From a checkpoint of a small mixture-of-experts model trained on Wikipedia: width 256.
Below are experts of layer 5 (counted from 0) of a mixture-of-experts language model. Rows are named router (the router's row for the expert) and show model dimensions 0-255. Each number is 128 + 32 x the weight over its row's rms, rounded and kept within 0 to 255. Numbers have three digits each.
After each expert's rows: "mostly gets" lists some tokens that are sent to it at least half of the time. This comes from a sample of Wikipedia text that the model never trained on.

# expert 15
router:135094128110133148120161051093156143087143107108029128124193154130109145107102163163155180099169128149181148158152149182072133110162162118147133145120165113088100074067180111155165164162116107165115161116146134135144110116082159133150178179061167135167105057143110140139118136181077082114128172111123098115133144104107114102104099106183144182152131108146152179168120194128102130157144152139118084170133178115120134125151141162103182114065158112137121165112171121149127073103165148082156135098121086070119093096147084169111119156131142177136139197135075152136053111176136103095135142139151115102100135095171137122104145120141134130168162079132117164183070121176131111175158092136155105096118056153125081090142088097126110172133044132127172154078186103123065134136133134
mostly gets: " mon", " Min", " Visc", " ge", " ep", " Tri"

# expert 33
router:092128149165165150112153162154123140196086090132146107152122107069085155103138093089090184186078130121138107160148165135174132142149125147138143148129135062144171147098127142177092149127121111105119070138135163130110100134168169148180138108102135112132136181094133099200090141137086164100141116171046152120104095147097114162170122080172115117103137147144171162135078116070123073100175093101103161114079143143139109107107144111105077101150117103111104123119130120130131208044112140138146123144129179154099187120088189171124129161178181149136116168101175103086143105164106098093096116177115126155204105157090165089099151099133052122107114066125072054154134176111159182143169133134120183136173103109156104120087098115088138143111072158138169167145125113088132115164206131
mostly gets: " da", " of", " Of", " von", " de", "’"

# expert 90
router:124150199155118110088138096135160119145150122089085137147117102128067141117108079119116133162115091098093163171117135135118110108144106189139120076188119124201133072130137131159141143145126134138125160153166196144065045118129155172185126086102125096133133173160128163139160137112153131086151169153078136084166131093197109071059148095133116137134134109163164111173099140125069178178149174120144072179164136113170111063139178109136156134120142105102181120124137059175135133124151137168183143140173081138154138078131100086171109135187125146121075146084169139109137144155125052148164108090146078076077085102121143115135174073163168145169150114192124178119107164124099055158162091136106158146091102113184126087112158075077119120117094143112137156119101098151108148110130125
mostly gets: "   ", " =", " mm", " <", " may", " should"

# expert 57
router:104118076177152129107162133148104093114127116113144121154162152163127169129143112094091156148129096115120124109160173088069042115146137160117140174220129170114137093101132173159087119089118121126108156136114083127091142130114180165092105118145117184117142056166138113166106105130076128146055109077138095101083132167163160080217129138107133159134138080072113166075173170156065092191079161197114168134106114128119129149150069163123118120122119096124105152162106133175130148098099164145067098100130111173195125147078157155137106099126148072150184070091110140196129132176078142132140144147068141155171136135158154106101172129179174138067089164136094145125181100120165148136175145135118170116132081161119090145084121101174074181122125139136111104135158119151154106141158144
mostly gets: " David", " William", " Robert", " Henry", " Frank", " Richard"

# expert 95
router:120161153184120115129104102144182139151143153117073089071159115103076103053104158141122088105095158130103092142114223150087106157143104137135157107095130141185181130125188139092103137138116144112123109156112148158185087113146089091188123103105177153158121091079124117066140161147160123103113144146225124163111130152086152183074178108138109124134115124137135166146106119120099120153149163096130127105079119104149105190136085103123099157155109107129167122146109121168190150135094079072088151160124170140139178141107087075128158066109142172156111083123047129203102139192101089165154173120085109149166103115155105169147215131174145085080155140144134105096182133161141085118098122101108137086169069157115137128092101124138094104114077140091157157087122148160109096176150146
mostly gets: "=", "The", "://", " The", " www", ";;"

# expert 7
router:167128142116132097111148139127123157097111151094042120146145124093088126155102108098128176135095143115128121164181204112110087123171091077158159108211110101159091151162154126153177179192125122123102146094148168202101108119126120117133097045122162149073137196116125176165091116100129181115151168149107137149126124104121138127147137102101144147150096083169155132218104065114152153156149142085097125137099154137111131102151169095112124143149128124116156141050127104174133139140179193175124108150084126140133118074151070144177107110140092173140080193145165182112097146116071073162135077137105156125068154120119141077084064135126110130139111084172119163117122135054093081159121084124157109160140107125114101178086135114169111066107136093159155176107147090133129180087163143
mostly gets: " b", "ส", "и", "^", "ก"

# expert 92
router:110126139118129096130131127058089121130121190154138187074127166051105146156088128087139138155183134087120137130084146070133147165123114146111111117139150188107165110100088126208169161080143141158098132176082161116168090121114139059181161111146137106128141141155075094126140104125117113111144140116096130203133087071094167128169091148099143160122125185122162119158119115145143126119138074147088179150145084181164137132176196125179103155152139119116121114122128175184185093166109132146091122109126082074106138153159126151123134189165167124116145147162152101141144105126186115097023188112102095115075098110120090145149065138145105134069078116093195067066131145119134146169085168144131106128113114136126186121133132127180144061104140154101124111206091139078119129131111137
mostly gets: "ians", " They", "ators", "idae", " forces", " Democrats"

# expert 79
router:142115115097112127097117178102127130137158155187155133086071097140176155115105162085146160092106168110126129143175111143109069165144145092120159221094111124126193073088103167151189102147178109104170108137096109129143105126082181112144085141083166183082175086126184112091105134136117130150101133188090186179148142079090102151097108143115121112123122137099107137133108077094149105108196132179115109171156134165095151173122125151150138157116125111090098100156128137141108154141152181159124111140117076118137134189097153080108165119182089121101079129117147172145188089104165197150163111197107064127127143177173080115095127131143166113109100152076183131117151147138100142097090157117112072068090186091122123092135095110082099165141099125090122166207150144084174113115100100
mostly gets: " million", " eight", " twenty", " hundred", "year", " consecutive"

# expert 100
router:063118155156113102138162051142157158120152119165130129177127128152108152072151160129177099141081110156094087107125074128075124149126096074166115132167089114107110111137136140074095167151154175093116144140123095093129199154095086077128126157168163171131112161116101162125099194157144120089138134143085121077116139161090148080128131134126140142119134146145135137175067137176154161118164158113110059135079089152141083123115072114173136189116109111088088160122112160088154135096146161127126145061137177127086113153136134061100154134060138122115082183086104107178101153235134108173110155119178154146122092119088173088117187146159119151112124080176168148139145141149192090137128168125197097106125114187102127146140069124163151084131098076099188166175091120095115122119130105
mostly gets: " Love", " Your", " Outstanding", " Live", ";;", " Best"

# expert 31
router:056118101093142121142145131175142137163145104112091104129120086139107103114135170184156121182101122112136120135069063131114096078113149211163121079123101140124142197117102153156059089136159167163142140119153111078149157144070095135106126127138155150076110069128147103071127150186153153141107118112135099110149129151144045148087083125179104107131157080165148180137159161185125151092178160122103133137094085095116129149135115156185140120141146158130137050162160117133160096129084064152108134126130142122089138075043074070126159084115058107147144144107118105168090093084202073157083185118143131162167074155149147166093144140136106117122092121133128135077183113165165144170127118150151160104141172128112133151091110103137102139161161208148087143107105164161121097145103077
mostly gets: ");", "):", "\";", " —;", " :", ";;"

# expert 36
router:155137103090146133124158069108141075107096135073124147110137103223153131181130131087150117128101134169162084174059185131116150105096098090162190143127138111083142133118124171195177148134065138079160132145143144111080194093117108152096236168110175131118106068089112109116137093073157090124177093125169101131126118111141089118119145079186129116179166087130103075099186146097126103166156125095116159106105137102111137136164136132088155071049120143132138140075185136135098227093135134127115097122116142091155128127115091150160177110191166103088134128156150155141140132143065194125095136133103134117123114146113115149162127124097133163106188114169063156126122135160164093179164105101146150104125126117152098130179130128151098106170136063155123169108152129134090113158181124
mostly gets: "|---|---|---|---|---|---|", " Animalia", " Id", "ا", "|---|---|---|---|---|", "emb"

# expert 54
router:115145113135137143135152097145161093087096155171113187121141125166152152069128130142115147127152089176130149132077119099175118095111154193088168122078144096105104094152105078118115055162164084174160123132097111109157155182096098142113159064166127160136155117136107145119193149180100153105104160077135160131133111197176091159150155170098143159113172106128138132143167201159129178161162168096124129155173070108140159051126128086173135110146090097122112058130096164158118143083120048095140062158154089145096156104146107099149072136075114107117056108146157154052076106116142121100062150131168169156126154143167151147132084085081131081150107095129090127107122151166097137141165155135111094147117170095120081159169168122170124121140161176064147116154162143077134093130123118
mostly gets: "\".", " However", " which", " They", " but", ".\""

# expert 60
router:106165143134115113177061104079147114141170159108110131111115155145069133129177153126142127098133160076115190121124079105076173172095091145117153113092124090130096078225151154123158158180081088082139139136100110146119121122185165148158146150110082086123100209141138094118128144136142127111157083136170130181102099129153144119171101137108175074098094147167165120168151121013166131079108085144121109104098158136109111130147050129066075170095118139131175167105133161135129152131105210089145167161141113141158097148151115169164160168171170099062138140127114119113174160171092184181120103110137081175124136122057076148128132090081100170103115184126116111144157137071109171094100117138157121156127155114095145152146107148150130113106154099104178067114159134128117090127121096
mostly gets: "Personal", " Genus", " Preceded", " Votes", " Apps", " Label"

# expert 52
router:137139109100109106103135154135157134088088138116141067100088117183165111121130191123161115218142129094160124117146136158069152137138171165100047104135130128107102084103168189105166116111145121119085155051069097162126084147149162130104103113162133138114120106136137093143130104074138133141106137144134090125126181097131094089125156185120163159127096114119107088110139118172194136090161136158076154177143135198077082156134133175071103128134094105117108148072111166149122106115118181083165067119188148102147052076137154136089112157123131094111149049143135127140191120089132108120164112218099123109156120120160155129126171149152233119044200178120131138116097164167144097127160142114108128142113050147162100158162154111161116109142112127146138126166104126141153108182144137
mostly gets: " High", " Smith", " Brown", " Jones", " Long", " high"

# expert 34
router:116128174156102187146185097074130143159156106040093187106090106130133118139077083119079071176166149093134139113120093115111125097158150146129200098174220106129062119135114098179089136123130123139099187164146156155070062135213137144086142194070105094120119144093120143165125122072106163119167126136117137094087142153130151126138100167131145132116119129114111126178158135111142110122130116157147149150173114171133155104140158094063095147129146145232138164085179072131134080185123119149163173142130152109150087116169132123100102094097144185139111135101124161133173165129072091115158095107129149134095135104139109178105090146050153083197143119134119132116111128121120086108169111102130089114171178109111150102128132092168114073139180150123173090112197137112085099117129117
mostly gets: " Species", " Genus", " information", " classification", " Coordinates", " Clade"

# expert 81
router:106142095130147171101090136110142171143143082117113064116099159131123095155153134149112118096128074109103144124158126133179168143130109017117123124193101150136157090180077094173088144135063138093129085122141085121160124078114125133183142135166124143160123173169082109155119116103144109093097066138133177154182108152140099159138129148174189174046124151158110133169176100126120105163147158165183152079189137096158123069105158100143160091203183045121093143143122139136162114170155169148165194166060168101086148114128127089130171131164107156109177124138077116095128120069069081154134158167121086096139187127100159151093130127124128148187146122165124097081142125124152114124138118113101139139182097144171116145182072079090148126124138107168107106159079113131119117107163132
mostly gets: " (#", "loan", "DST", "disambiguation", " (\"", "died"

# expert 50
router:129150114101172089103176112127118117108098138134045092110123170135168146135110159219111148136158164137187147168112090094200136173119104127174124188159139092114166138120153123105157138114153126125096104123153237117098135098123149128077108178043133153074053095106134139157148086094105140167142196080139116106207151125120153220164111075157145098160121138107117098121115150071128120082068139103201122125098108144139101108140109184118137123150086123099171158113118108142100159097102175141148130095124152126131107147143127175136150145141110113126087164135095154134120101098100061103157118088125187106087117124073106049111096166116120165133144108141116104106092101115125156148148103184150205110166142079154131070147102168132146143128115123184130086189118100097147077123130103
mostly gets: "gr", "qu", "br", "str", "v", "urr"

# expert 42
router:118144153103130108123140156126117099142041131174168186102139150196112159116071104095117108136115081093118138131128169145133104129088120147153094163115071114134135142096114131106160146139082120159101159120102159098091147161149102083084139178149162104154221108215143112076153218124097051143119129132192120216108131102145088162111147130082068090120150100116153150127084111167117070109152113145126127065143105142184132137146165132142140104125146097137155151072131121153164105076115133167075168082165108122133096152121179117114152168156096129117160168169152123106119141109126134189142113095119117092118160130132117138148167066108137086201141101125096089129153127123105125129156121175153076158134090113077112161111147127100089202089100176065147084215106129087128171122166074
mostly gets: " wife", " military", " daughter", " Catholic", " professional", " brother"

# expert 45
router:156105166150143143124067140116108142084102080121114104155126104114199145124120153165086105077181111151123097072121127094173116196147096133079092095109083096111156119077140090091094165100152125095127085143166129132133179178093170162148121085173166120133182113151118117192200155112108137079172169131165125089150182104122102146138147072122086089079096091120154130140162121128137159141107122084162192141200159135159152125096201092119112128183142086136087122130096176129149133175131166188091111162151107077111123158167101147172159103109121058157148155136073137157139191074156106124123174114127186143102122080141130143134074074112092082155111148125135080103167082113124121095166080103164182177123101192125064128127147099152130134100154134162142129092106113076144136108109093
mostly gets: "),", "\",", " and", ",\"", ",", "},"

# expert 18
router:164123103142105112122171120139114106123098082097148103123133114107122148132133119160116119103126170138129140115118078155103095123149172122145119123126156112117114149109101136098180084074118149133129150129126134171159143119111166149086054139077167166162180080084145099180122112112110101157104118173182099130157104111119153118145112127118167153157162093063161114102089141219118106121074093130166152103090081122079093155129134158084195077147099074152170097103068147102085093181165140103072057145135134141097089144147145174116155174228056135047155132159090135145073142096115146074133180177146094117134155099122098165150087157185179176163068178098106163103091144135160125153152104159163167158096162182154112172096104184094107154117126114148101161171134118085133177126138142
mostly gets: "yn", "mel", "arl", "el", "hel", "agon"

# expert 107
router:100107167102137106110099094187175116089172119196141089141138164106103115137134140099157074090156116172125134153130075157084153136151126168134150091084188105177094113094122137144096131157145152201143115111133116154145133101149114099193121117148158090076140153134151134106167115124090105136139092186169139071075174136177116115169118140121155135090065119141108113156115121121108155129109136041141099124108191155059064101116153095041171142127138127106119163154161076130106084096134171146168112141083083124077130106191185172152124122146142143128149075112138089161096114137117160123183164138127125132140160157150157176166139132098157123139075081127148147075051144145200135144188111196155179118085102097101094068121115102067096111132082188144131157122085146132136085127168154
mostly gets: " is", " was", " were", " been", " are", " be"

# expert 8
router:171142217129135104116083091087148120091149124147115067136099095141147038139169170095150115080184119151177119115091106138203142170111133121104127160102086117144147137109157146111091094155130121109155096111157144168112129088147139175127150101118171126134132113157116128198152175117125136095164142148150158098148111129133157154122159106189073133128111120075124129172182098112133113150094138061143160103191185085155124117083151127087111083132130138114107091065078232143126089128189181171085145144092126151148102174101100093153128092135168085152102083124096110122105150092138125120093154138104116166172166122151124104091153073123068082112128148153136089081139123173103191140102136107078107140072169177138047141137138198137122155115115156133143176075125125125181148107198145
mostly gets: "),", "\",", "',", ",", " ,", "},"

# expert 19
router:115145138144125107152169127076124127171124136116105148148140150174137174096101168110109108185147090141122124137162144161109145132154143150123131074101144105137109085129115130119105102140184130167132148096145159128094116151121112067113031077102146119095163197109156136083095159078049130128138150168129063115086171124130102118081100184114151162170153146154163109170084147160162091095167130089142094131219182177158070151112162111151123169145106097124095092122118113130140068108179150069090187048154154114086072152109198113072187094163146138107136108152120131150146121145076133160117088085069141060102097130164173137160185106119139071157121108092122123161150169143113124137106143142122109126129123153098092156160142089143078138076115118121154146206091140092134166157191084
mostly gets: " original", " right", " Primary", " mid", " mother", " middle"

# expert 75
router:136119131131140092122126115170138120127133086092084107147153124119143148077083094099218106101183147151108109166145141140108088153165104097100167138154164105109086123100162142098178163142106147154049157104140164106113135134133154080103135163112167075138075144096160102159158103160093180134114125140090138144059187159130156191128127098139183144127115119172082093197125153152102130132096059100177133137107121126107114140161137116136170171138136108141120067147147153121128146120122181126171123135137069100072124117144115135200102134137124188083150172177088179116168131169088100140118117065140163128065099096133196100129121115117126157123077053153088131128086113105146153156096170154128083056133167142166156076160155072161113156160069121180190092101152101112114107117080052
mostly gets: " rep", " dep", " Rep", " st", " ref", " Comp"

# expert 110
router:062112120159164146137130076137090096136141108092135154170112132080154132142095070128090131062093122115135180105118103104161108055092158118155181089172138139159147153120124203140126162182115092092158169143147170136134110045072174109097088126155161129187134094147149147134113097160134116118157169145064110138179148118071114093132096116115108119111110116082153195160125141142153130172105152098116117100155136063142126126115145095097129027089141145058069127105092148130154141043127148129161127183124127175178128178105167107167157126123183107059115148157109176115128129127156145148123156156136146168101081137118119168113137160096074137166099182119113130127092165087104082114107156134144090135143114165162187138170093143119129062157096161176126186127103146164072155122157188
mostly gets: ").", ".", "\".", " .", ".\"", "°"

# expert 0
router:097120165128115076161136082052131145135127164131135093172101139107120161149161137116112089101170104093137201150093081140149026106160169150112089121151140070149116111167117098138161100176156161132123113100172090162112140145076122128092111136150147174126125110105187132152158117149159130105153158152099129119154147121165111037075149153191107183129112122151102115123181113144088169159157157114079121153153108110120083107139136107137158103099139115104107115078181096126098121128100106099189143137120108091112063076122133107176116115117123116179115099118137133117111122126136126145188074097149137114117098147169119094124117073112203123160183137158133116086167097196155131164112072178100176187063133089144078099200160145086128129237111089104087091121179128121167118128067116
mostly gets: " when", " because", " if", " ind", " what", " how"

# expert 102
router:106157156158109095130106052107149154158109158120140101136152110137118094136176148138120089153120164165051080130146108120112089194136098091138097157155127113094126126125093118095093181093155149118095125204097114114123161113101059111103113082163135153118133120098083148152059158121099134110126169175079111066136124149112136090143089128109098102136141138110119140190081102131173131140096139150091120147099089167133122132118112083197163143128098131128136140135123139086067145137125138159140115079158137156050101164116124057132138143115162129110067130092140140188119180237146098114088142126157137139119144158097102095144150160213106191137074064165153160140155173141177115105132189094171105095156106132103160121075081096150172093135150068189169212161127130123179126148168126
mostly gets: " Love", " You", " Your", "What", " Live", "!"

# expert 122
router:117129065133136125119097089060111132073132115143102138051139129137156116191077125087140155104103099111109140164116124188150152121140082157184153078090117102176082144072149130119162140166155165099149154074140162134074116118188075061163109132112129103186117126099150166147124106161103095156103136126138184196133130078186078095092140177126135156134129144136126107195077145146122141093164132117092130164157185127104113129116090119101140125091085143109109171121155101106110108134134087178134173027095140086135122146162150124066087082110102151126098106096103093124098152124129125069160103118148099100161131113170136165137154087111110196175129140126149150109135134172102129161168124080163109103072107134121084145110146197128118201147113123210167104117177140146076103107199172
mostly gets: " part", " top", " parts", " outside", " front", " months"

# expert 21
router:080142102100157142135098063124149118140153157162146177191171124158188140115114121162108170115104099163144136060105113080166104097123161136080200162120177192107106155101098110190124124130194097158156171192090089107133104136082145119135115059125116109189124119154068148116150159207132139117124152166160175104153089111143185161111117130100120192090068069078134164127059154165124147137120132062168139095172065044106161085134113079154106139145098094139100142110104133094115074147169092139114101161155137187135157129114142109175148122104151120098105159149104111121097131105154189153105170111146145097146143104122103152127137097083089090131151141113121114100117137136100094058096088172116144152126150110181119186137131122129158167144135086106165047110098164141080142121124104
mostly gets: "\".", ").", ".\"", "%.", "'.", "\")."

# expert 72
router:130141093102137162095128095086088134155169126152095130116105110150171133117101083112108126117129082109141130143118117136141041118143153114162105166121116087092148106129192103118117145135120096105188148157138130095126068121090142122128118205103127132148081106113140178118160127094122147128158158156095179167150123158126127089095086132084116173170157156114131079132089116084057146108157119075096079131162147148118142146112207115134191140099111172129093081090148107121074079184219150137144147153131060075175098146115111184165109159119117168088093139153100169130110123114065189175151082161181113092202106214230155129143120137116108116137066164130116141073119148181083112110106093145118136159072132129156146152170184088120123090119126143083135141145151156089096105093134139
mostly gets: " million", " billion", " mm", " minutes", " meters", " percent"

# expert 68
router:109129085134122119099113137092120149143123103126091075133153124122105135119100113138051125114158168102118100135159127101155138135135127102186156121111076126123162172124146158144123164083130077140143123125113209114219112132067127173174186112138098140113149132125094122059131100086129143170180165095058112185081155080154141151115090195150167102156152123132174131203122138106180138189100097114136148162114110141134096121140178105181183165131147118100105127117154141148131072161124166134173140130125131068160127173100161151073054117122090187145125100154157111162133111156111088168075050142172139102143169147061153126146124201189127144151095104133138165103073121167087102148122109126122062113174121170188158168159135123136137111138074180094134119106141108132082170098060104
mostly gets: " MF", " DF", " FW", " RC", " CA", " ITA"

# expert 58
router:117132177115106135140137160139213103162133099144153111153089142214184166172126163169156098152112120123153125134138194175136127151150190145144114160115111075065124123075119157081090088100162113096037130146126094051123120173191121115110119104095087169140176104125108133114120152161127130099091093181060119087123153115073130130175078142142084140173100121142126123172076089138128141075161109120126146142081080147114108162111125136118120102157127121172076133110046106154145079130144144093145153047162128136144105162176194151152130187089146131090142153150151104156179152071164129127142136149153126102124074176097193142170121144150170135146138094173104139136114144144136107149158155130140079096150142121105116178086136067119089089064067150091144156190123128085138123152121112
mostly gets: " strong", " small", "based", " poor", " rock", " hard"

# expert 103
router:039101096075127093118105116100165149095086179151160121126188100103138138096115149079166140147126163112040187110086108125151121127152135125127135079141132150121193051079155126115160173090117150120109149096107184055068122192125141121090188206137176144103115124120149117164118095143148165147156083140101165121107181117115144182168092139138161147097108082159100110106112150104160117140118074112121170167085141147097122192125104173157177087162102157118184136129086133134141132055134126122155076097147062165173115171111133111149124145126138116052099150155092136113150137137139114143121161153100185181131121095123104106135137182138154171160136112164157146094084073080143153107156123183139184117116155133165161125150046111163100097149102116166113078097161147114094079114106134
mostly gets: "iy", "ñ", "ç", "ș", "hyll", " Maj"

# expert 108
router:179116103105128177127132134115135097100191117098139080141087132192159074185063110166138136117157150138073143202131122095144107123126107173140100092118137088160183123085137132184146090191114162147144080113119115077191096171092109119111182180145109167100149086119140196192095121107158111170122121095134146156115136164132115177181136185139141111163086089150184056157111077117132127107090111168082125134132134103111153086099106131154152093146138109096153140138119093120071083088182106162153128122117101149154131128121183116104082112145131104166117182094181114117168179101110113141106106142102189152145156115153152214149138081160060091118074173125077108081158199138114132155159139126084097158086110135166084118133115113092115103153202137108100159116097121152155088104126099
mostly gets: "″", ")\"", "′", " minutes", "|---|---|---|---|", "?\""

# expert 9
router:170150107090131173142180138117088128126091157046094131108154073090088115181114138056078137136081140087111114111110121147154116099108166120114168113211143125112139130124107122154141170096156140111088113145155151182157139144104133069125100125122080118090132168094138087141158091208086155125116166131076104112126163133139145129189111045149160142150105177168146137142132117168076107166084114113144153131164164104128135107162150126149144165125134089108180193142133122200119138125131116153191092133124153156148140085081085179143097094102150148133173138210061154152167162143124141155079154099084098086043096114096127110147120112173134186126108126082082159132137070140128053149128134136175092165139115168191102115112161137143164092090104139083153138176148092080087125099161162
mostly gets: "_", "\\", " \\", "{", "ā", "ü"

# expert 71
router:177121072131148121121165182127110093151181112158163161055146148162134142055132155088119138188144139169146127119070089112087151126096162095088140148142122176139066140163135108149171091149153193132150141133149100141132091062174134117178136119163163128170101114071068075128069080133147120093136118119117110180109148121081197075182101120169109132129079080171105151119082166109151161106114099129134133161174161168119123143084119124131143184100166176147144165154137123094057105159099158142149099130104142109075164090106152174127174199116113169123156134102159109124116081087105090155078149099100148118145103149111142135095165123077187107137095179133154182117160110131116083151098127070170151116104153088105137122162142167140043089136080169107151164116200136162107117147153132
mostly gets: " ==", " ===", " ====", "|---|---|---|---|---|---|---|---", "|---|---|---|---", ")==="

# expert 27
router:147100131136155164169141143169114168102116123096179088179164117129159067153149151081110132120148152068109123093077113166130130126100174092141118122081085159099188180125113065141138157115117077091135129109138158138108152058109156151101158174133170146109055149079107145182069196145165093119144109079179143145143095161106113101150084084109022138166047113145173156100120086066114084133104144098111068174126103107135154147130162120082111047036142132155087119156149106123117146125114074109131179159079160115121116152099175162140112122141161177066153105105173106134134120147133132122137130119185138191129108112094121105077124173123110128151154174096088138102127131147126159069114107178122089159120114079179139125178140091107126138142156147187139118138151158156149164113151118
mostly gets: " £", "^{(", "aged", " .", "½", " €"

# expert 82
router:150138128157153139160173065115097101166140090062069144127169117177117150157161123139163063078146146141140103184083096198115127160122155095131163128134103132085172158176179146124154127173117134160144130104145116062103098124160098119096051119125143143105097161134096092094123144112155134102116110119096105188119164163178095151192134117161165103087177174151122107134171111118155176098158160116099159078082142141175128226154058124112106140096091142122069138173104064117157101097132091170085149161135108157110160095131104133115057146116149085122109103096088078117140133093135100138117153133141109204121089147116123133104193148138153082111083160195158173146177156180096159165142166075178110155124164170122113145070144131157138107092097164135045147118119130131127131107152126
mostly gets: ");", ";;", " ;", "|", "|---|---|---|---", "\";"

# expert 86
router:138143203114110173106097132111085141125144179150133159077116105119122100156144097155163149103168142152147158120123125166162174128131166118038174221130125163101102119131094082132108160202173118124130189176130125178131089168138103099178156091122087135147122139105145152150120135140150110128110095174122184170132080099151170173144139113047123167102102081151114119030103146074143137132101107118169128120176130083123132066127132097149069085151130120106093139138161059100080073145153101148087128127188170128091118165132157101157171070100177161145123129094140090121116086151109111170090130155173132151154149144120089163112163080110098151158189141153108127124073157177098126099098066067103137097053142129104135131114116161146134180118177099166151087106150112101104135118094080
mostly gets: "After", " season", " After", " When", " election", " ago"

# expert 32
router:071140128097144134164126074109129122148134130134137125135203078074116164199131102129071133176087173135135116095086067162142113104115134153148132094120080082048142136154147153102108087169175143069174069096157066157141125146171086165106127109080132109120163152071098129158127133120069114088144092138102139167121088137135106055091147138172185146150160112163079144100109122080189118077150147131109144132104120127100152205221145109113125154047134152093119119169140117150146161112116179131116166099114170206116116145137188134104155142164123123085141112124109128113178188121130102074068133150100164146180119079157135131128094064094134165118144139094104078171169085139089178151100088082126144121125159167101146099147119130091085124153110123146096148120159148150132096114187130
mostly gets: " between", " throughout", " mid", " Mid", " than", " since"

# expert 35
router:067146142118107088171098150065136126122150116179172156078171114124107128164088167115112147110129143120131169121149130135110131144124158102171106106110133119106182078209195186158099088133107128149171095183178097142131091186118116133128116092098115120129162122130145125109095118131112109179084145129114165085173133075097110145103073135074136100109125135098125061099145084090171095166192084134133125066101140063124140117097097103115123159085117187145130122140153110115125121129140143052115165144050130113148142133106152155101139156162078153084114127090106140193145130157153166131100103141125088153180103084120163123095146180105078213125145176136143195080151122106114124142095130120124081087143153140096114110132164132105128189151172076097060066137210175080102172181102113
mostly gets: " ?", " Pts", " Pld", " Goals", " Votes", " DF"

# expert 96
router:104105090146128101120149168100154106185119133118133135105119120114171161139157118129098079140175115102117136084088136156174130121095105135081175152119169154123084109096155076114078122112153189138190178167155165152106126157142151104138151137115105141131154075154130136113114173129123107149158133117175159164138111080163110156123117149091140149081119170153141095137067078099160087083144099077130152136202123114129152084141134137143112148134102089193114191141156092173136091166100076131178125174098185068130072173169155142135168161115142112157174112117120095074095155048078163082140096075170079121046181130184069182085094157131070136132134144086148127144105155167118162108128146165101142115098077074084128148093140159188148139126170163099162057120112115149169153181101129
mostly gets: " people", " population", " students", " success", " activities", " services"

# expert 40
router:154094119101142105132180138137132152095110148138061103107140163042132119143130147118117128102120113116137175128141103128125145153122137132110081103172140091215127164130136150045214156129112139141126112156120125139089173151149109069154126139077133148124117107079183104150127099194080131163148136122136118103084118143103092155121187141171168166155077121118136110125130151149202152110118113099181141104081170117132061092110122162158121124083174158187066121077064094125092148133133151075187137122131139092113179069137109161113160136149074103135106147096166142128135180104094135145140151182143121071099055117177121129107151110160133100078141067109156162146116083086178139096160111115132157156079054121191046167110186110109137151160105158129168128152113108151108108049136139
mostly gets: " un", " fl", " rec", " re", " sl", " dec"

# expert 17
router:121126175103141142128074134126165128116129186096077099157090203187195152111098151159130127107174146155162163136044161131102130108119125151150121169102125104144192171143141112061139089082131070125172105091163143115125158115084168129107152109197157129068128168173124084137190151105181147147156157146117090165120116083127076040147133163141068144172131125086188124119151088157076166114172122122076110098175123149095155122113161170097168099165139137135116135136146190180142133123101085144126146158131084141128156125134057067146138151116108117102120129115117108136128097085128099135182098077098078135127180141126151087090083114122166054087069113154154121130116098191173135166067170139114152169086172102137110117140129105131095123152111132107142083143098139105174133178088091
mostly gets: " a", " largest", " an", " several", " another", " Its"

# expert 127
router:218126088109079103122142122131202123097172129088086151129119113096108132151138151095111164177110075154089106157191140205107089111148103132095123092153149171167082102111151121134129138103093118153084071078111144150109157090106114122168082123158123158164133156131135131175162119149117084156104111099127115130093100117146130050129141184158155085130125106071104131119071093162121186151077154155117148181082162100126072113139071139070134125107131138134078139104128163147136171064124146110157131083147121154155102118085107154108094119138133083128097086125170155102171149186114118153117148213071128102146129078119148146115132069103189169110087115147124090132136128128152222160137103172144193165083081138159151081065185112186092145146122094103133173128123094174151140152162101
mostly gets: " Mc", " Col", " Sch", " Cr", " Char", " Gal"

# expert 105
router:193155125105100119144153119160133138174155114102147151147109083160148113137164143097130094148150070112104136069181139185093149128111133173079059092187125108177096140110137135116160150105157144079124178099176153153114091154129151104130110150138098059136133078092086135104136099116141170144144150120157127147117182123191132108114126173170129152192085174127130127119121081170176118089144121194134175170155110155093093157146192139092105162104158111159136159067160149161103123106126118136136124077096118088128122140140146140088110158068092127178156150203167044091159106093104171118161112133152100084065117139195183136147173120085177108088105154069152064092096094154117077135153080139095099175103142095103148112123146133135117165070130079143159120193176108113087149089122095
mostly gets: " water", " land", " road", " railway", " red", " head"

# expert 74
router:164116172185118113146071136058101144151153097147120113154069119072143097098175131076048075104167092119156096117119081086173141167119083128063114104103112063150151135102152097138118165055081097087128081121166142209098115173164198137121129111174170127095134113147106113152156103169139134097166175113166153105122144073134102127145175107179116160121122123136093143169181086088136146183104138134142151126142139194121154133091139143117101125119151116127145169109058168144149155197109179139118144131094105105133078134131135094128162098132103144105138188170117150143144150116132092129105138097080146187120143143148142218125075113138107083167084204151148067113182093142173135130124129133128131184079130134037109154133110148166117124111141091179178128088109160124135116163134132
mostly gets: "\",", "),", " families", ".,", ",", "\"),"